Experts of a small language model: width 128, 128 squared ReLU neurons an expert.
Below are experts of layer 2 (counted from 0) of a mixture-of-experts language model. Rows are named router (the router's row for the expert), up (a neuron's input weights, with its number), down (a neuron's output weights, with its number) and show model dimensions 0-127. Each number is 500 + 25 x the weight over its row's rms, rounded and kept within 0 to 999. Numbers have three digits each.
After each expert's rows: a language model's description of what the expert responds to; "comes after" lists some tokens at least twice as common just before its tokens as in all text. This comes from a sample of Wikipedia text that the model never trained on. Tokens count by the router's weight.

# expert 21
router:505496473509478503537481536482480504468477516523479447475481493488487495487479477491484474478511516524491451476497488501481514518532460467499535536516474488551501470492481493498513484505557510477513568480489507510508523547515488459557521493521511497495469530536452526480515478522486502477521488497574513486531473502540510528534539500552516483484503503500483501522520500550508488526501
up7:494523488520461495498500473529520519504495504492451509495468459523507507523518474502510517470486474474482488522515499476526511535536513522532563529517461492519548511547516487509502476473455464456549513484474461516484524505527492483530521471457514485483468500490463478500534501499484497503473494432466465499524462511536476537476511493491529491468497482536512495546503490523534466492488
down7:527555514484490472479499519496472513502470447502477480473517500488494499508517542497461492503489449540486469502506438480514552499531488527483511516520523488493510465472531500478490538494505459476478483550511476458476509487507491497532504492554506502473445510461546509522502481487497519495483461471492488450509485521500457537498514500458519464477495478536550516511525512510478508489478
Description: Proper name beginnings. First piece of a personal or place name, often after a comma or pipe, such as St, John, Emil-y, Cal-houn, Mal-i.
comes after: ",", " |", ":", " the", "-", " of"

# expert 14
router:538463419507505475501487528503519488498500500526498492492477503520512513493461510461517542456490528539511517497514532491485493515472472463513514520526456477518482475485509487489505477519531515487535490499530503490551518493519454463538525510482515439536478487542484481477469542466521485469494500470503532475506485513522476519530524513549508472496498473453534508518513498532504452518503
up7:521540455533536524510488541530521545533466497451498494522496496524524518507464508484494496512472539481502485480514551516543526489515483505519495478513454479502521463495490506506450511460474517520469480495477535474548536512518485499490462542478485510559512476538479501518529485461508498509494497542505481528522488507475433497499515509478485511504493491460491498543495463472487525490486
down7:498544514484474539475500461490532478524488450518504479508471506503515464444515469491493497476516515511504477462515530459516549415532442534471470504479514450476487455489500505479495520498491492560498495512493477495460515457499516530477492493485467515541509502480534485481514505517501553500508491533492506523530502515496502496457469494502505526505484495459479487534492482486499506475489
Description: Line breaks in lists. Line breaks ending list items and table rows in discographies, casts and results, plus double spaces and quote marks in tables.
comes after: " |", "|", ")", "\"", "a", "2"

# expert 23
router:531512453484502504483487515495521505439486506518498525525474477521486507557492499463495520484536532499514521485510539515525480499492534492499493531512484523541477526524481532443518498535505527445505507501492506512535526541520484428529488515499502458555503480492473500514497485538530488453506521467541494493541513507492506538522521504560498486475530461514479492507488523486492465505482
up7:538489527516522472508481480504512477494481490514507465485499464524526500522532499455534548436503513510474522463475524465498476517534482469498485477514445498490477490466481479485494516466525520491510491493492503535483485508521492519509506517433494480533523545487488485449541507486526489492489480488475486496490538510495527484518549478496511525506486501490492495399497513489495489472445
down7:474513550481509491495462465485514507479527487531483497534477495470468504463566504487447493477519489490477513475485468514475507532499478498537478479468534491495525499525469497539503524512485480498485506491497539478477546483519503450493483470482518537501511515515506477499539457531524494511472491451522528538520488506562508519499531519452527546509495486521502530513529489464490539502462
Description: Section heading marks. Equals signs opening wiki section headings after a blank line, as in ==Etymology==, plus heading words such as List, Succeeded, career.
comes after: "=", "\n\n", ".", " =", "^", " also"

# expert 19
router:530494490492537481518467498486523511519512469545494471518504507549492476502474513507523548479544514514504485491530536480474456525513478450463486512514454482506524498529467516517510465480556470461536552445515501494496508525551493478530498510512492472554489479532493491467515506528497464485540516505514516441515479501527496510526512504523478487484494469525475501516495463520505490477470
up7:533497537517493550484497474491496478508502544476493528522523457529498488474515511513468463516482518534472515449497505512494520492510548480515473480535448511499446498486528511511494499497501547496510492522500464506545502449496528516551480544495489524504519491525463495528526536519493476524506477468509544511507508525492506494545517484521499466514528488506539473466537466536511460456516
down7:470491520513536496535504535562505500555516491507474505476517440475483522508502517502489517507441517543518491528450506512491480546500501542506504500502466491514493518521540518505476499540526494498489455507497513521526501516508481494504519452503536511478505459506480530507487476512448520494465512439509484534479482509527523507464511537457549495529522453540506498510514482495474481508483
Description: Table cell separators. Pipe characters separating cells in wiki tables of sports results, elections and statistics, plus a few common nouns.
comes after: "\n", "  ", ")", " as", "\"", "%"

# expert 3
router:525462485488515500491443515533471499523475476502505532486460481514500495505538524516489535456496510471476546464523557496509485481499477515483536518517442485545490465517498496476497536457518501482509527492541524496509531527501500439495491509476502483515468512505481488445514513525467509498547493512511483451505502505525487512510540469556496501499498472475509529498542481528510467523461
up0:540505497537489463532504517508489484489475450526488533497530473454518525476484528506463495476497466539481484452475518450488504515454483449510534505513497478478508441468502518507481473474493485488494513494470480508462503508526498465502521492509476502461505536495476532489545460447542509483491530503472513507512486498488464523494476457494518511510507504531486497521552479465476519548516
down0:501506507504539494506482474530468479507546489473516424470480479536480514520465512477441526480510503518514461521454483492462498531467487482479495505551530521433486489509488460456484483519533483470507495488503526453516499492460494480484526491505512485495505536524508496517477465483534504492466513481522502499548497506494533480551512487472495464497521460503509491467480485536509492467515
Description: Sentence and paragraph openers. Paragraph breaks and sentence-initial words, often after a full stop or heading, such as In, On, However, because, This time.
comes after: ".", ",", "=", "\n\n", " =", " and"

# expert 12
router:507530461516507455476496454531481456505482518494496481485478460493461496539483507501485521483522504498498477457530511489483512505491489443491475507522473500533455471515482509475545449505570492463513543458520494472511538495501488460544545550494500473502459495512475534501518487525517476474515494477518492484541461464514503512510529467509474485497529497514486524514520502486482468483489
up5:565496505521480467451535493523506521469506529487481510500483483570512460506532498463463540453503517520482531495451506507521477470499540471463524490521486486467487493534539525514528531491483499477480529459484502496511549498483456459496486506522528492519509465526495515501528492508526500496513514457527497500484534459475521489496470455494485503539495518504502522491532505477481508493451
down5:510520531507508484507532500486517474447524478444465467530484513505454504503543501535507450490461490537483529493515451490485515543499498498511533533455547496508483490515505512487514538485470497496508498444510498546478535469474499458507443535495519534510521498531527508518491485504470486500470527532471513521490536472495525516530474517469494541491509502539491479525496503461492480500481
Description: Place and nationality names. Names of places and nations and related adjectives, often after "the" or "of", such as United, New, French, San, Bolivia, civil.
comes after: " of", " the", " in", ",", ":", " and"

# expert 31
router:554490432498480492521494483500488520518478474491491502507483436508482486549493507504532529468524523495475479485558513481469490499512516470483517522523479529556492528521482524472527506463551509453480542467519502524497497498512468444543495493504499491521512521518484495471532495515532485490511478487470514509498477497512492519549545468541461494467502490514515512514485526513518449514513
up5:487513487501472514469475532504526485504474491467525460521483485473521437501538483496510529463472509505495459465515506457474527515518530478480497503475456493541500469535486513480537499464512514480523487482503473517535506490495494486528552514516492500476507495516494470523479543501463485532504469515540481492494570516471534488507519518506507445491524481508515576522475510480545506503486
down5:502499506547478508497506544554488520511508517499512511517469507471522511522472490477497442499491445481540464521489497505496454518562525457468524489504420495465465479485479498474486524490498549512484467521485491526539508520501476530521503487518486485508514504520489482513540452478472480537489473499478514518514495515460521521453494486497516498501472491506528439466509482479513512507515
Description: Articles before names. The word the after prepositions or verbs, plus capitalized name starters like New, National, North, South.
comes after: " of", " in", " to", "=", " for", " at"

# expert 26
router:570532492488495505536479532498508551493478523529524504482490503474493495520448510502481511499500485520472522509533528490517509544515464455509477534487501507535467464512477526462515493501555515467523532481502503521532529514527511480544523550502520490520472522516479439506520512530495485501503507496485497488493475461511508495531508492557490500492509453492499553535537477518534457507512
up7:494517493484492551516473521494466532530533543474512486502455482494515536538461482487511507484519543469517510487473499510488507499468508492505508497483510506524541478519464488481493515470516499496512505477484428511525500534483500508506520528528531509520468527489459544517510478544474549452459533524489513477496544523479479454534496509498542535541526503479464531512472517464506472517497
down7:507511542503448506516512468522514457481519509479457479502495518495466515525499503494491531501508473474505424517467479512495504518470467537495476502444517487475506487517478512500534492506514483497469508466534538555428468505446540533524509520515488531489520525509489511498548478546483520459471495508534534484476509504487505496500474481515496471503481474511540459517514515499510508529516
Description: Pronoun sentence subjects. Subject pronouns and relative words opening a clause, such as he, it, She, who, what, plus first word pieces of proper names in infoboxes.
comes after: ".", ",", " \"", " that", " and", ":"

# expert 6
router:585458468478520479486472499484507467510506483525488455475451501536530510515507488477475482446545493504480458473485506503475510479501504464520503544516460473548466529495495498476510490521514504487534556504506487474544522517461505449515526483500519464546466490509485498475525493519522510499523505482479488489480521456504482478522500461517472466502509469510494489509518490514469476518504
up0:535485451488471501517492516508531508488505484511500503533494520455523519532487474473539501518536449536546502477494507547519507534509511535508543520512502499491537504563458490499520540507501506480503530497495495511504477549463499501523535489463568465493521497484470526483544487496508515497493465533508499489514515478483450518493502481512468497514450506483494478535558507524483482510541
down0:496493491510497456498488504498506512469496517452547482514472509491457506479476468427500547463471468473547505496507545505491537542463445525523503433517534508491507486523505466468492513513524504520457481478518508504519490513524512530506539485463487500473562479534494491503492486501495497509438472487526507483480494489531504528487478494488492494498496536514491483498501521504449509541504
Description: Table cells and codes. Pipe separators, blank cells and short capital codes inside wiki tables and infobox lists, such as USA, FC, MF, NIR, Label.
comes after: "  ", " |", "|", "%", " 0", "0"

# expert 25
router:488500481523511468496469477528488529485501503501471478476509475534497508529527532502541460485535498472487532485536519509519513516539517434491510502526457467557485491518476556477487460492498510486507534437527525504492509546484490480491515522490532458511467493549473461488521546503505475473513513490497501453495498509503509523539521488540540517498523477526515474502504484540488475488523
up0:523419496529482478465465524520456540505523487482508543491492473505508474508511466524489512484570542488532498489449506481493534493462501530493530491477488498513500510505480474542520490539486539467492503529525473515512504520525493502479465518496505544516502473449510486496502463517479490485535487459518463505505511533536476493491483522533481510475456490516507528542486491450508484508491
down0:493512512533505503475541508531526462451482492489492436478442485467511524475495512494487471494480491523530469479498492482488503465526508503493466497454517483503479500516502529465512548512482483564497516519520507485487504496491476486442474497494494501517504511487536525454490443496520484519505534479476493509483474476517460501532492460481487472463502443510524480510488466482496433480471
Description: Hyphens and opening brackets. Hyphens inside compounds such as honky-tonk or anti-racism, opening parentheses, en dashes in scores, and separators in lists.
comes after: "\n", "-", "\n ", "\"", " 6", "^"

# expert 30
router:504474436526501474486479476528484498487477482475486461503446500551505484494498490471536525498505472500500490512517503503513520521478529507502479541513505487509473515544478530500506480532525495454507526491519525496512550522488496469515505503539543492569482501541460506487515545528505491476507515479505496448535525483532470504517523502570513468477492511510489525536494439504463485496488
up7:526493555474526514504488474512507484500541492491528483472505514478540492504479493535496537510514501551502495472467497514571535480519519494513482492537506453530477486499470448505504483519508537510489490512455500446476539503467519517529507500506486486494473495524500511506527520525479464545469478507473502475505490472514477507524511478541473481489519504481452530554495488561457502463498
down7:503498479499475477462477539519544469489459465488533490518517463492505454495498494498518501495527489471463457488502487501469487497507500503490465433526492537477486512481487493502464439453516479498501529481508483477519504513506516522455531518491491481505535493495499467554523482480517473458468473441469502511515528554496507525505520486464498526505531527484523478475453492505537510511466
Description: Group and role nouns. Common nouns for organizations, works and roles after "the/a/his", such as team, film, season, League, actor, Minister, Company.
comes after: " the", " a", " The", " his", "The", "al"

# expert 1
router:551534445530516471486474521493486481466480492533494488515468469505496515527512510511487532480492490480485516518489491527510496499506490490508498505551466452548512504515465489479500464518498484495506530492514508488544529511534506443531525540486516442582500481512444492494498512530529537501506527533516521517534505504498476467517540451499464489485539495495538514488501515499508472511512
up5:519513450496496511493483537538499506481498489492500476496479501532508522530489473517505515521480478419507512496483509472446503511535527496508499483509478449548498510504457504504466498507548506502504529478530509513488547493513438492518473434489503525473488478471523484474460519528509525503490493462517515450492506538473506488492539498508492492508521487474528496497516424480468510536482
down5:501485453526517477525509509481544509482532473558521475527542512514536480462530511554497521520447504461490511496485485476519491494507465522483479546523503488483528487502496490529486457479479475530485526469507513498538542465491497508436516549513509476474513479503522515531484520564502524514520508517525525498500518490472488479525510532479501483539466519508511516477480476518467546507505
Description: Years and numeric digits. Four-digit years and number pieces in dates, statistics and tables, such as 1968, 2017, 000 in $1,000, percentages.
comes after: ".", ",", " 18", "19", "–", " ("

# expert 17
router:508465461523486489487462512461493458503493529493507510518464447481498503513486494463477513473527515469513536467507534482529507509513496501509483558524451475549487474510489519476513489472554478467501514515526498513524473512507470462505521483470484498515511504516427470502551515536467497533540489493484509477491476511515445472491533514523481471490509482528483534526509469519511474465501
up0:515540481490501527542485515494525493457518477484498545495469494469479509487521516534499458494497534518524485518495517525506496528524479499536546534512499546521537488498517497514509476460538491492532539499533440489513507490504514521530465518462531492466438518516537494479507470494490494494484480511515515515508502545488506468526503516514512514514506460527499451447488504489439461470546
down0:495495535508525475494485526494502486486514476509538479474533410511525495539510497523469511523471490535518466491464525467503511501522419502516481496472481514496479468449527543515489488527527510517471489518499477527470476507519508536493459526500475481450508497474482510523540473515465497510501476446477477473468496504528494469516503528497525476535490469491492466500490519490488503524460
Description: Determiners and ordinals. Articles, possessives, numerals and ordinal endings before nouns, such as a, his, first, two, and the th in 84th or est in shortest.
comes after: " the", " a", " of", " with", " in", " for"

# expert 9
router:527466512463497482500496508511498513504463507475515493503487468528521527514468463510485536480538487514486527500500519566489509501518508467455519491517470468528494482518488519497505487506542481489487539509493543497529501542489462460538535500505484440524490475517458487510483500513516462439530509455523522450522444482542513495511516489527482460502502490511521492479475459536495495474533
up7:519526497520542510512557490418514469502482479521481482513467504507489525537529498518479513516493504515491533538445513485505509489552486482497493504513480474528473524495504537500527515498567528524494508480514475485499487454484500490532503503475503487483539478518521488485510507500492513515522521482446543433523464495495488474498518516527518493524512504488515480523493557483515467436526
down7:498525499505470519545520513514486507469485486484489442543535478500486484556521473473540457507513507512488481499495480497459518477485476501482506463485508490474503496462437495519503536474519476526455457461455473496486498500488531515479444485501508493479494539535522439512536522484464487517525516514499506512516470499477505518492483462486473512489546537490495477529518519481519458508532
Description: Lowercase word beginnings. First lowercase piece of a word split into several tokens, such as co, mi, inter, pro, tra(ding), mon(ster), sch(edules).
comes after: "-", " a", " the", " and", " \"", " to"